config = dict(
    n_layer=13,
    d_shared_expert=128,
    router_score='softmax',
    init_std_router=0.0221,
    lr_router=0.000688,
    norm='rmsnorm',
    norm_eps=1e-06,
    optimizer='adamw',
    beta2=0.95,
    batch_tokens=[65536, 131072, 262144],
    steps=8567,
    dataset='wikipedia_en',
)
Below are experts of layer 9 (counted from 0) of a mixture-of-experts language model. Rows are named router (the router's row for the expert), up (a neuron's input weights, with its number) and show model dimensions 120-159. Each number is 128 + 32 x the weight over its row's rms, rounded and kept within 0 to 255. Numbers have three digits each.
After each expert's rows: "mostly gets" lists some tokens that are sent to it at least half of the time. This comes from a sample of Wikipedia text that the model never trained on.

# expert 88
router:122149136115081134167144093098109135149145166058168112164111157164218093143106151171088073101076067151219057138131161126
up0:093148093096153111137129140096163087107074094132115104129078110109118131139133212192182169194155130174168147112164151075
up1:104078092130165149145100118103172179111186134127142096102164130136143076103149101108136137113154087144124069085096085184
up2:097146111084096135149113102072188141144182126072138091130138144126155157118083085167169112137146109142166144158145132086
up3:146142111161132121167055158105084138112107153150160064092105160136162100125133126106053152096121087124109153122061127087
up4:129056150122110049140095101117095044118152171159168114098109101056061115168075152145133092126129137134050127139169115150
up5:145160170122139164188065105122181152098193152107130170108102113123112078178095133106113146178169107112082175125080137185
up6:074081143186165139134138157136090141166110128094070107138126115152152119129150152162092176150094128142161157156141152127
up7:144113073146158127095113146127081113150114126160083144139139156199102177124178104061126146140108180109147062103120109056
up8:121173161151158119132165094171158183137149131139113174054138085221143115092187112164123131120122092116089148148050118140
up9:136111154045116134122154081101145092165163159105120106141140137147094092139069141145103120141122189181114155191091168120
up10:152173112144098138121144127053132135113195123181131128159086100119139173111138112168151122152108093092147077146134125181
up11:117105085101142110138118115167155093127059157154139162155097212114124109169120134125069130123112119146081149154138132143
up12:106139106099146147164123076130082093153124152090081157073135133142091120143169134125150143243115080155131142108143161158
up13:164169084190078189123205091126092125145095069148150122131199119166165124137101128122066153105153156122120064143121076147
up14:091157110110156121144148189186137124134134131134130100120158126093051138134161111156152137142135142146182125123117092129
up15:093136121137109146113079154143150152155106114149108129147118047096103141147157106158088098188111100094135113098199133140
up16:149142129120131121108136084132158076092129172135087157132164100119138115114111123140127126121145131156056136127140112131
mostly gets: " been", " being", " was", " is", " be", " are"

# expert 32
router:099159099157199108124130158082173179115158079140172205093146140133099137085137133129128122136155154190163072118199092059
up0:114067170095144100139096136095160138158136097166105090116086112123173089132139180187122107129169113145082153133164098131
up1:056110095153138190127096165187137186089196157165123147094136127119143116117136149090155151115158056138140088121123079156
up2:074119066159121088129100097064145101132126135066154120100176086090138165113130112174144088150172116156143141142062124117
up3:192139159114116080160095099068115128117143200085157110118110102147132127066153095137109104099156136122059154168106100153
up4:117106153086131162093146081119073126151142166127170161167111105089078123131080113131089126139105145100045093161142123135
up5:124124136085159123128072128112161141096139076121143140130130150101162094150074142137166105122133089173120145168057153136
up6:063124141138107111078087153119116137166076091095141106132135047141125109133160174166125191163112178171166121131095176107
up7:089138072121109065095169120138110166102134118103128144132142147208127180131160103102121180157145210130165067116131106059
up8:143153104147156134142148088171137134140112123117123140104154112170149124078139090144159141121116125150125154123121118122
up9:091099158146162144115133111113147089105182157097113184110130098115118181123064195130065114149168189187173118067086143115
up10:095136115189129104119147072084088078134172136205097160139109147124166128106140120153207095128147118136170064138107114130
up11:145127101117142141192136102130133123134088169161171144144145200162127119177105131129097163190139142161086156131086105142
up12:140163131103118123133113117118163118141126181102112090097155159132060108141150209140155194211115106210129153145139112188
up13:101175077129100212101183108128106128118079115104095143134166156124134081190093060091075180111162152099108122168124125178
up14:182176131092164098146136143193093176128137116124137136112149176095147144117137067139162154121125148109159150151141152127
up15:100138170109157135068131169112144147167082086171116137162095125154148199134144108137125125191136113116114093100135173106
up16:181196150101144120164134107151149082068105138168108152138181055093140081132139098213160159135148107154094096138119127157
mostly gets: " X", " C", " N", " T", " V", " CR"

# expert 79
router:154149146180088166157104177092125125087108167119105116142165110129099128162136176158158066158088113160152104085130107121
up0:124107100108087085125136147096117099094095048134110056062099053094135145072157153165160148171153102193130134139128110153
up1:094110137144083126132127173137139132065154097162096094118148098146121136115151110108116156161167119122127116093136128120
up2:133148086124156116159142095104165102158135152117179118101183117142144147127166110124177124154120153160161113094118115062
up3:168107177106119116165057120110098192154103154135146090099115184157159038134119164112104116144134124127066150158110115066
up4:108101132100104165149132106144093094190196168095174109184105086100101095163133134151082138145116099091083115141123148225
up5:131159156121138110111067119105109108039148116125121183112104098162113114168110148134112106094141097164102135098110140194
up6:081101157138155133114117111181111109177109128029151081152107086122085121102133134145099171131173133168090127127097127133
up7:084128117125117110156101145123076097188133112043131109187152190157115189125132114105158119184126158114171124141110099125
up8:106148144109139135130110130152115118172126141113145110121159088147208145077120117162144113067106077132119152117124099118
up9:119127134139154153086086113135159118112145157079083121112163158081032108144088094096073136137120165168101140144108176129
up10:124110117114110122108129106092121074051178129214156137134122112183140135133148155186172119104130070165131077140079166148
up11:151129147143142148161145139143147115137137152139141124200080216071123148175122148112118146118110127189056152100080099131
up12:117110116128097110083138124149107125171104168110078145056084211195110141123119174096155153168096064146115146151135123198
up13:147197133150114161096127113120129113137097119158126145138153129134182121112153084089121158122142076147145097105067148142
up14:226177161141171102153176146198130183103086153094131143120161158081083114123138081110122134109124102118181080102097154132
up15:149154151120099154108166126170190168111064137122124088141129111106121157140161131157151136203137099116165115103110147114
up16:120130120092146145140199094120056115116110160168098133160128090138135104105094122207147123091139095161047115161136097146
mostly gets: "})\n", "|---|---|---|---|---|\n", " premiered", " Starring", "°E", " sc"

# expert 85
router:162126084126147112150111133160105143114109040153080157146104123126091043124089132102151118091119105077107113126148132123
up0:137086101062158115093160148147082085115100078123105097117105142102149157105129193188163187121141102106119134151115139118
up1:118104093160214076098133183161188121083184138146100194089128123138124148120154132082146124100139089124115092081119070126
up2:072175058130112143137106100091168124113116112100107098074170070033126123124120139150163118120128138074152115130119068115
up3:127111111151111108125060134135117125149145118111190081112104092130148089121129094080062076107127134100074155167076138052
up4:147079103135134106139129071098107101163126157092154115117080138118085104169069119143123147141134134147055073156131118221
up5:091142150116118086100038123129132159020164146161139167158114117147133120128107136117140192096119023122057153101080095136
up6:105107130132168117057094105154088110186186106061145083085136076160134128127169153152117174155155143165153138101136132078
up7:167041124090122099142170160079113136113172094127109130133142149182091202087119082125185173128113143099149120123172106070
up8:105113124096151132115134116179103119154109120110144104133154163138156111117110099112171155120136180167098152174113164127
up9:134093129142130141098141103077122168128175132118153083142153174078162078126097099079088112151119133166101126129104198146
up10:111139144147132160087140121089105147091172098224122129202074144164103125096111097145146118128097117150149076116102158152
up11:138137095113100126112129114075165120132133162165161151164115160102143115180140083094122156177134168170059162152100057160
up12:078130097058142129132102122128155133146078134146077084047130118126050127132218135172187126232141098145100170123121114103
up13:139181124140112166120189071119083078119126098142091202124176072162107099158138087083124183122120153120136154143097096135
up14:188139154098175121087160180144071174069124101108123105085177152083103149116156118129153116152107171128126124124110103114
up15:117112116094142154098123135134189109120085134152078062143077066114100173162186133166082106210121113061118116111159128149
up16:153156131128148128166089099150114154106145137156069192150045130128194123140146103192145152124143110125079113099132106167
mostly gets: " grand", " hot", " Dark", " big", "razy", " wild"

# expert 177
router:092147125140121138131154111147173165099082152080143075147042104150156129155092088182116138069103087171164047131073104141
up0:093099127091093094096130124177123099117093089108140072104134087083101160114117166157115173132191136134152132161137151130
up1:082122150132191074149107124160170153109171092199180155088114152095097122124212100121144136136093093131105074061090074214
up2:113186080095129124136146122071172107160105172120137116149163105099139120134112076164162117140160078147132126088056131080
up3:151134145150151122180058120077079150117127163100153059061089175163167083133128159117099117106144107114108130141139103089
up4:110085116143086100102126097163090180148152186113139153125130117107085138168114151155071137141069123121062102097124084203
up5:106119118155121169172107111122162170123147174160159148112097077177159056144139149151121124090126068112117140137096173187
up6:106080100145156121101120147127126093160119117088088091131116095129161074115121148128095163151141157157137103093119123160
up7:143091093172166095102085140142124099149136119144120115177156175163137152110155158034137160158100173087138080157133108065
up8:122164152119169157129127120139147143134140123109087111147126177171164154126149083175144134095171094123089133164112132140
up9:118131169047140164132131139118165108134167156103087143086109159091132161148128096138125144162111128183131139163077148165
up10:165143124116108077132164116111109108100155088194153132203084129141149158101157123180131078102135109138136050107113116151
up11:129071102088140128142109095108138101136112101163177138165101193104143106169111149117090145169108141175052138098077134148
up12:127103079090127112057098100104127100121139155117125145085135127056113161129123184130121112149164135169117176122140161156
up13:164180137166116178107184103099064102152103137146136159092156122138140130153145091040084173129135204125156084156127128127
up14:116114118141126121113105151160104131136112090159131103113172122123080176131163085119134095116134094154144125147129143116
up15:127163131120170161122155151152150145104063137153093094127142125124131180167131125155092114164154140052154101114132120137
up16:153142091106158104204141145144112127082109174160070156098137096102133118122126104175115150093169103156105151153147135177
mostly gets: " co", " we", " he", " she", " unable", " cannot"

# expert 246
router:144144089148099145101178092162105193132106091147132150118197138133117118090119092090152122098125172140171131158120092183
up0:166071076062149122134153149079098086108093078157150092107119094074137192113127198197112142102144083178135146167132152158
up1:107109156138120114141100114106186137117181123161158139112115139125097123058081088120081115100119079128166071118122068186
up2:098182082158123143117171086083131093112122119124134129046165122142181178121094113123144125127124153167161164070061119103
up3:167098111121110098165089067113126094161127110120152100076109119124163067113162103111117172090117032129062129164121153084
up4:154108127110104065123122077104077114122125167117174130132141108110088148093122128094136163109089139082106128141155151185
up5:129158133130176093176091110103132169103174111092100103126135115164147077185135138150086118172058135159150167154079097125
up6:109113130124159125081101143102116193123128118094155038055142051089127099128189122141100178126135178145159112111137179120
up7:108136096141088100096145164140167128117117100120108155120158153229117129110149113096161179162120221109144078143161121110
up8:086103153131184134137148089168142104125121140116123126096145130210101093104152106119139088110166132114112136133103103057
up9:183098109080090150127113124096131025144156158110127157119083104143095155116090084110048104117117135109151151131107202136
up10:131177110159118140120124120113130087150145078218162156175109134136114163108132114103165109127118060129157085118062150163
up11:122112112111107135144145103102153089115126164148156162175114210127102100158118143080089138176135111161087165106105075122
up12:191164128070094051098105152063193114100143128097126124084149122127087114128173172167147138194085114152138171140136147169
up13:136162156179115125109185072098075065103143154188140179150167106172119119139185108109162165164147139122138131086102068138
up14:110170119124140091127139164174100149104110095138121106122148142085152132134121128150106159115140147124151145101101150115
up15:092125117115126160118152123155135111141074124154095045124186111120154137124157160176149092181176143109164134149125129167
up16:188146106068126099127074144167163165108126155124078090156148111104103078115146157169129140147125159164107138099126155134
mostly gets: " Black", " Dark", "Big", " Big", " Fight", " Buck"

# expert 17
router:115164138168088137107114132069119164137172154101096148108168159147104131126073104113094126129106155119164130129133146067
up0:143159124116160114117126156160115126161098095141155093115130095083120129145188154151134137156175092191153149147123101091
up1:142121139162141105124100150136161174107203109165129172103152146132107126099164109096127163160124059163176097061134077182
up2:055164076118168130129141108069142095153150126176155154087163153102174175147126088123142098145161150141147128097128082087
up3:171105130121123087188076107086075114157138169130169083162132129146117050091065098092111121105093072136086149141130138093
up4:163117139075040143109101079117073132157121117160168156100125100122112092144080141124121147120121120081018078166116130206
up5:146120186117147084099102098115135158085151117137082128106124135169101078091107134143144161126165168130118158120066146155
up6:111102115121108121115125162106165112156093149112123092088141061154111108125101144120139160165148173119144132101130150117
up7:118140065178148072109148107123138141137155119136067141143147174206153188151169084114146162114132181084132063094159083083
up8:132150172148180127076166140152098128098116136111120104104121112163149169106189090132123109132108114113103137126118132086
up9:077110135049096169150169098108117117090181166103094125116113120104161124188116122155087134115149160148106117113113165136
up10:140142107169113144139147117102114101106198125175116149126101093112171154108112126158099121117143118092139068135104163165
up11:118131097094179098154164117096198090162123159175214148155127235111146080139084126144119115122147107138050152119099092096
up12:122123123056092154087162126109134145189145127084086145073118110147101116142172150133187192222107125134123169181120158228
up13:148161134163093172174131110158123068105106129128107152137102107142168121188103130121113138137103100131094108127122127135
up14:156164143110166137126082171178154137151076091136115157112156113131074142088163100135124134123119140149182114149138119107
up15:104131174100146164112172141100099120187115129183109124147166148157120191165204074183115072162155107163153112155157136107
up16:120168112140157141131153066170098124101132154157058146137096104084165118177127122191135128110118158130118127137153102151
mostly gets: " designed", " objects", " resources", " activities", " projects", " practices"

# expert 235
router:112074123154156134126130119107118117112095140097155103078106096176122109165160074152068167198145131109129039113151156187
up0:105124117153143147109126152125122082120094075143080104137095147138143140116089152153170169178172092123133114152172142161
up1:095117153099180138110109165094180126097157151181090141078115091146068140080133094120132081066116046113127068148119059162
up2:108175081110149183164135098095167150138129077147108104077169127109157137113131135142151128167169117113146156150088077092
up3:120124109122137094168050093095131151143156135130193088114104156108164069119134127071072127088119107125105131160097117121
up4:115124130099100142151121132148091095172181161100153183140140147097136103197132124126119132155093172124051103166125120164
up5:107148180133131073098143119083140139061130119171119179112116096136181081130109124096111183115146080165086122138106136180
up6:097088133130182166112128185156087128167098121095085140113098073161077096088156149119099191121138150157182116090133149120
up7:153123137142148085089121096075144113129152105116130138171153181198112166130168123070203184191117180068124046117170096120
up8:143153075081125152102160126181100140155146132084143119100100115197145141095133111121112155129135124142178143128102106070
up9:136067148125133099141121106076096077123175167093157144157175135123119102095072101108067192157130146175119120116064160162
up10:175141082072108161158179079100125075090140153210094130083092129151168119125118141170140108128128035112163071177111168155
up11:160077134125164133160107117087153097089125163112174155166084170114096130160109108152125182135119122156084122094109105116
up12:107089120110104122125121091134115111120148135103115165097107149112115112109164165100160128187086073167135141101092118108
up13:145194145156077139115184151128112141126098130200138125160140114152148111151113071118108191144058132124131134121109147154
up14:132118137115137120096148158189108192111114104134118091119110176095116141123129108162139176140118189059112106143156181141
up15:134174146121134210119143124116151107124087103124119083118112109122176185151147149153084078205122154078179081109135094143
up16:162141116149133099113207100174098115088142132123096130158181121093098109112093084147123131102162124147055130129090116123
mostly gets: "‍", "/sq", " Safe"

# expert 156
router:161141144164151151147162131141139108142152172112149055097103136137093118082166152119090150225160075149132074107122150128
up0:150082148153125107117096133127076122167050080112120097133158130081125166124137135121141132132172129179110132141145134158
up1:128086182130182165161122143091180141085185101166150109115137132085142153119125116128132146121134039147143067101110080148
up2:123135042119130152143164128069152119143159103121148104091114100126223166126139087172153113133133179182110179100113149111
up3:179161115144131096167083078097105145154133158116179089108106101140143082096105124106070188107113098129089132155093109079
up4:117071146101120087155098113093090118159164155171148187155155095108094108135150145102145181151093088128099076126112110190
up5:110135184126113117130077139105158194036140087151135127141093058101168072175104117126142092111116064174124161165031103164
up6:104115098165160136078100177155148137182101118081143082107129074175114102120152161139084185129154173146178150118134159107
up7:148134095131167083100131122135124108162178071088129118157166135207082168084162130070121195161132148076105091087189158081
up8:089120166101154110104165098169084120169165119077129106140136138146134125051139088088141117127144106116084134185066086133
up9:128105164064179160149130185133134098053152191068135126177131147130088107128107104096098192166132165164133132127095191157
up10:147083121137100167066159090088135113128162165195097147158078111133106137090144139122146085125167132152158080162072090168
up11:137130115103104164130139120140150102131091146140126145179085223100103100191087149113133160168095062179117174141081121156
up12:143095153075140142119117144151120144116088164068100140104125147142086152126135110088197139192118150167101137169140130135
up13:116201102132144139086157094158067092141144096117119244115179112117110101149139095090062194106129097175128111170116097165
up14:154166101092129151097126194155088151082137144158130143143126135115118200143138174108138164169112168167130146114138121144
up15:106103105161131128154125167133092160167094172114101071122140109135148133165134136165080080197132103084164136147130129129
up16:125163110137080131187139142197104157127106151111092111125150148112165134112118144143118186127146151119044121104132098133
mostly gets: " Pts", " Suborder", " Geo", " Ref", " Sep", " Total"

# expert 129
router:082103151145144131122110086118151096132074132091121101187085149129154100152045118110083154050129112186112123175100150094
up0:122126101076101055150103083120135113103095097097096097119106104112161148099166125165182151068145105165145138136128121129
up1:076112126120196122158105149141163114071171153174108154094145168133085193097167088130152095126170064144129083104123072127
up2:059143096058112047121122157089193108148119083112179082130161136108161142125066071161188081128097127143144114109078106072
up3:174190116138166104183042147104143138139103154115169094089104144121177073117146167159097132098161065143070143115087120108
up4:121107105137089098102126100181035100195143177108126151115156095119108128123112149171096139105092127043096094098150094225
up5:120156145092148113152066130141119091088104166176085219053113085140117091150125141098140130156126087142091157113129114205
up6:103107143173169121111112121144058094163116131052115119082128115128100086108161156144113179158146120129153150131113140161
up7:114162106143135107137157136120145135147123106096084130172101197206130125126187108093145178145108203107157080115204087077
up8:193148131133173130090131117147115149142136152120142165076204114166126140087135121195130129094146142092067075143113125153
up9:146113148079137126138124123135141097093151194096072142120110093105159105132102102104084148118135152154147153125143204088
up10:106118105100094129119142123118075090096126158136098116149141092098073154121104148182131087092157077141154095114098174170
up11:121113125132127121149193122141176109106123164145147128186081232141156107183108151153100143172124115218120144108132098117
up12:103099135083170107089089126104124141121163120077158135097157204170063123127120114110152188198152127164096164163109079159
up13:151232127159142177111140104143090139148111100188129183112196137120151095114132144118114122114175129131107098088155082138
up14:116152127125184135123126163221097120155059144133144109116142178080067113130141138113109114171040148086145160149137177152
up15:142122104132103122122124151150134114142068097112144122142130061081116154157187113126122085165112125117132118107104133114
up16:099159137091138146185118118193151138088117177145071171155119107114136127093163089165145168130194104133127126179097148153
mostly gets: " has", " had", " have", " subsequently", " having", " can"

# expert 82
router:149171110140127161127160098123138117151073056144156108115187091142147107121095079133171114115143229152158144162131141151
up0:074121070081113098124097140110111090133066083051115130145144105096070160169126132179157179174199137158170155132123147151
up1:116088114116196121149115103076135160094141080219130141121135153165134154093143129130148137098191093155109040112138087138
up2:110198082135169127129147111054206116132149157148148106063176130084146154081115118137137111147143141175137133120095144085
up3:178143110119134118215074079127162114155134124125196044125105132099115104091118148141078124110142105129088144124082133096
up4:162094120130119173121099133134097087147170172147194179128139113083088086172143126092096153151120151117081093102094119170
up5:157153184184122127148116125124163113072106108149128167114127104144178097176162146174176146156147108162141151146074129155
up6:078103121188161136040100089136133169172108120119098111144124107136104097138149142142100178192139159145183119090091124169
up7:071129051067140102124122094148185121144115110102057123170156133217116146124150097113134180185125188139139086123161147125
up8:106154177116120160092113092196116123135081095158131121091133140158095097110140094154165115104154120119100141186169157129
up9:085091120114114164140137101115154100143140147086125151123161112145088110142101114102012113106139156080165145137106189107
up10:083130091140092116084131146078080087135138098160142141163121102160141141083109133119178101090118104120170072135127187157
up11:169122125150129179117150068088148096123081143150114169144092211130137136170120139111132125134137127133088147116091077163
up12:109166149082174123080127167081155134160088124059078084141112108159136137144119093142140136140131124169196173161095182170
up13:178200084139154184115167089118097108120148107153119168152167131160096101192132083065117188214116145122150113112088099134
up14:175088132091130113092160182162152206079095102121089134088145131112109139109109095106112164146123149118139125160163116170
up15:148148145140149143111077178166142125164100133134081197112154105103142182142117172153081105177146107108107131064171107177
up16:105144130159094069129099088132120127129099155089068146148149123156149103095076099127138186105131129089082126153154127176
mostly gets: " Valley", " Disney", " Sony", " Southern", " Universal", " Apple"

# expert 138
router:127154122145168150125098196146030135125126158152131140082059139176195140121069146158155175090133136168092174113148090157
up0:086138141090097114136115117143094130124093064103083117095096125128114173133102177219119179121188123135165141123148112153
up1:091131104133183120140100160141173113138194070140085155081197131165154137112130105115106171150140061151101088097111100180
up2:120171080164113106139155129081141103134104123147159091120149115129141133125078110125166106129130146156178138093099117070
up3:175119151080092132208082135125130158159103142062140057164114121121136080120146145107098102100140095139068143215124138058
up4:148119116122113129163146122119079149130177150145193122099166081067101135154127121142154134153094123106074104139148091186
up5:149196183129131132107062137120159209110165151138075149122117081151169097133082159168097088126138051176118147130086148170
up6:091073120183161122100094124126115139159090120104106096112106096105129117117168153161107194115182152106160115138145155136
up7:094065092139133059139082154084117142185091085142096157152154164142140118102179138069187178117125174093115106129197096124
up8:171193112118101116096137135156129122084128169121194129094133122156159123071113098097144128085155111112134131139124129154
up9:127083150096113157106137130133148083093147162098157121168122120116096148156096082113089135144129192161093157117107164121
up10:073096120128154103069146087119145065131095122164137126159100082134177117087162081131129113138110086122127119122114107153
up11:126117124116125068127087127146111142120109110160160166140086204099123072119127169155169192122146126149070144073129099129
up12:078143102081086117082102121150118137106074161071125122083102184117117155134173132170168145162144043127126150133114090132
up13:098233107170121144148172083119149104119120135171151164170217088172166114158109124110135189107117142149179082113147119128
up14:131126145135175098149156156150096164063075121142149118136133219096156182119126164099151126122122160177102134113127129124
up15:147097146168152151126101153125152113175077144174079113119135072090189130123135101123098089181132092071136119129180128148
up16:091128104097120147163140097144117117095134155125114148083125135145161105127116138191137135138177122132097123157120077146
mostly gets: "featuring", " defeating", "–:", " defeated", " →", " GRE"

# expert 157
router:118120120131130165092097146132168119158119095155146112099071082165143159161160163082152097108041159102138137111106171164
up0:124109144119116130106120158119111173133118082153098092116049104161143131129129144196158149131133149133144134143123141112
up1:082127124129123063161090138135119122113154156139171119107133168127131164075134123084186139133122089160153095084067076124
up2:081183030119153141193138107084185186128084109142193070074170093098129125159154115171107108194120177168140114107126074106
up3:191127135113135140198079119129128147134128142127153130087098114135135118052164148093100147114129086134080147166088135126
up4:100094143143083119104119125120036120138144189110182161135125085105088138127120144132093160147106124080082149127120100182
up5:120153175113136126125097131119109134111111120114138137129123128096161136130097120153111165144137089099084149130062126151
up6:086073132148156123077134108118103115167107122061137068103100125132141115113162131170116180119189155165147109119128136144
up7:130139103171130116112158140109141083137180145120074164152120128193112160150146094078143149161105174156179037111178110120
up8:132153156120152143079125103130093117162167129124112115089177126184153120035118110125133116135125115156131130137092095114
up9:099099178095156183096116141154191086120225185103178136101154127116097054137118131119084124152110145127138135120073178173
up10:117065061098128115111160083087131113128176151232161139183106153138137116104150157167164107102155115153119065106155111151
up11:127074117152158163178111136128143125115171148156174167138077228114123083169105154147114131107084142109137155101058102159
up12:101136143111131113141135123150159111150117187081067090099122151163079154142128145143209132199112120161102201149151089168
up13:110208158168095189102228104158115112064089135177062163116167086174106114170139127065137188205090151154137137100103149176
up14:114154151119147121091087161150128163122078134157130106140121128084093162156174137118184125153148156174174134130095108146
up15:111138087118135130122120118161148206118077086137126110079161083192130182143168144130117113141120122072145118137150138169
up16:125158132101096094173115132164132107113099126136079122190150089112095074117137095143116140167126108164068131149111112152
mostly gets: " Binomial", " •", " (/", ";\n\n", ");\n\n"

# expert 251
router:116146145127151149136072162128104051100103100117143165094054159117160150087121162154111144125084141137090138105131129074
up0:102049124132101159159103127137102110123099098104071070138121127096131148136113123172133166153185146143127155165144136155
up1:072133158118167117143100128126157151055177124179122173032090155159159140118139084184149162136156097121107113066136086148
up2:100200069183173109151107132088173091116129136103188166094142116108217173132127142129136067132157160112147126054099124099
up3:164099126140117092182112126100088135108121145106173104106117111129113144142125098087113095110084097151097157187076114110
up4:122110147089099075128129110115076110099193147127090165065135113169118100152108088157105172134085115118038149170175097154
up5:163160184112109133124051115135128183147155104143124129165107109106166032160081158082081119163141123121083168178108172154
up6:094100135175139143062105102105115125187115135105113101115099127136142152112131195140140156127195168109127138096132159099
up7:105103122085132105138115130150097139141174114136149070115168180211136181090167131101161181155113149153131116081178130148
up8:151089123092155088077139102156141143134157112164138155058118156159164155078152143124149137137155130100086159136144109143
up9:133130170102141152154118147135143072131136206121146136116167152092113167134134140160125164162106150197111136108129161099
up10:129159114135134127095128115072124089127134120195164156155099099130164156092159177175156111092137068131102081118092142155
up11:168115046155135107177144144133136101106134157171136155163081118124119136171101138110081163145145145160130161114109083158
up12:114141121097116134125126137093156096106110138097108126109120159145120198137163119144192176206113112133071177122144096133
up13:211189125129056169154175094119120095084155138167132188157140117152151153127103129142115174079106160161129122156117038164
up14:189133114114174148108170189147098131147074112141144093106175144061094171167148123145069171170135167119125092117143141161
up15:115112126122140132077171138165170157175094110146105130151174119149152176117165133117070091183160146093180075143079133161
up16:148155124081138134154075099159108136074116163144090195068121146146139093153150085184155149084191119099075117099150120154
mostly gets: "'\n\n", " |\n\n", "'\n", "Source"

# expert 56
router:112203116114110097106151094088135132125140143076070175094140127155109098131134151150149090140095150148166153111182144121
up0:147119150087138138073134151143126110158136085138107105151078123152085129084145164210161175151138078170160148174139144153
up1:138116173171161127134085153107131144095213113169106157133146168111118137062133113102160112148146058160130093106115066187
up2:117166054184123117136112089072153113128137114150140161123184113130151146155128093138143125149119169123119123065115114119
up3:118138143131110094159116106093091134143125151099119018143085126069170096101131137094151112085150109195092147131118137111
up4:138092139143093126136154092087092097160132203162129135140151125089095134133122103126120118128104131160062111156130081180
up5:188137144139161093153135150126104179064122146166096158124144079140114088094085187086136117152141149144121157148084156151
up6:079124134178164157109109117146135133168110132069118083130149117111115122112145117130107154184147141159140122095147135133
up7:120106095147133074141164121118120133152169156055125118172140107177148127107114112119150146108078165064132091110151084080
up8:099183137167139166139120101165149171127142105121086128114137137172093114102187096145115157166139110134106160124111133155
up9:072112156072158086111136121138133162139173146103124170152153210079102119139115131130063170173100160134152130133122180125
up10:098131109115123100102142137071137132116145085191154164153103137171105140099121082169163099113102086102132027122067153132
up11:124131141127144118103128114091129108144191161184169152176136136122148141161109126153127146130119157157076143087118111119
up12:093149128043132135094127120123122125172114145075058125085108134176068145125147166098179195195162105160111169185136139177
up13:117221113159063165128170081114071109137082154162087133148149105139134151133178131121108174154135144115170109100124097172
up14:119147142130173111106164124188144131111129127139154098060151172080139163129132174115112103155120185132121120113112142101
up15:122139155122134160142140134127127087112037111135035082145115098112111170188181092165134099182111120135166103116185138149
up16:134134151118096112154133097163140127107091171103123113148111055078183085153133079161128103136114102133113125132098079165
mostly gets: " fighting", " going", " escape", " moving", " struggle", " continues"

# expert 115
router:095066159072147164116156145147107112139101074084154088191100124120125167136167211165103096122087193106087126073089146139
up0:126071144123141131122140150131105100125127099131136071160095128080149150105116156122139115132148114166107126130135096102
up1:073084162104156088167091161139164125094204104172127150122145115150106150114168143092117115197135065146125092114079076113
up2:073174054098110109060118126084189125104129110126169083113163096158125150096149091150086109152083161151201124124112126049
up3:145143127121114144165102122124095128136132154100138085129104108131123122105123165119135140111117116139074138159067144115
up4:116093129140080098121114085116084068173128172102151171097138094086082120120115175100099159180093161080107101165139100226
up5:103126185172111101132095117150101179056132153116110151152117100177125101174131112084174155169102096118092161118089118201
up6:099108112175125118092105145146115108167122091045097107106117093169111076056125149140101151151188152176126140094125147146
up7:094136068129126041101107097104077137150141098109138140146159115194146145111158065049135153105086167128134088164162118098
up8:123090117122146104075144122165116106121112166091099110126115131123103119076131135144139114125120092114103159141139128114
up9:109135145114134119125108150113186099096226202125124118138116136135142076151102121157111145136120145129113127150064143104
up10:145085144124136148049142108076089113149127139177123132136155105165128118067139148144182148134122077139113068113125162196
up11:101124148096152123200141134138146106150145118179158143184097190119077142196090147162119157137142143166082155119095059141
up12:108086138139094108117115141079089144117107179090079147115095176150077156151142177127181202189118105149151188111165116156
up13:149222116130087173140140122167101168149119118171165192138161090159145146112153088071073153120130157101127116136123145185
up14:198109120118169125139140157185126207115129104107142109107111133116113152136147118134136142124115149111128145128098107129
up15:105153142113122158120145153177123129146058111159108125157129126120157183160168123178049089150142138065172116116103123118
up16:135166155090070124151146124187152125114094163116076140142166074114151078142136108164135119128149121167093123129124107137
mostly gets: " Rec", "-c", "Rec", " DEU", " United", ");\n\n"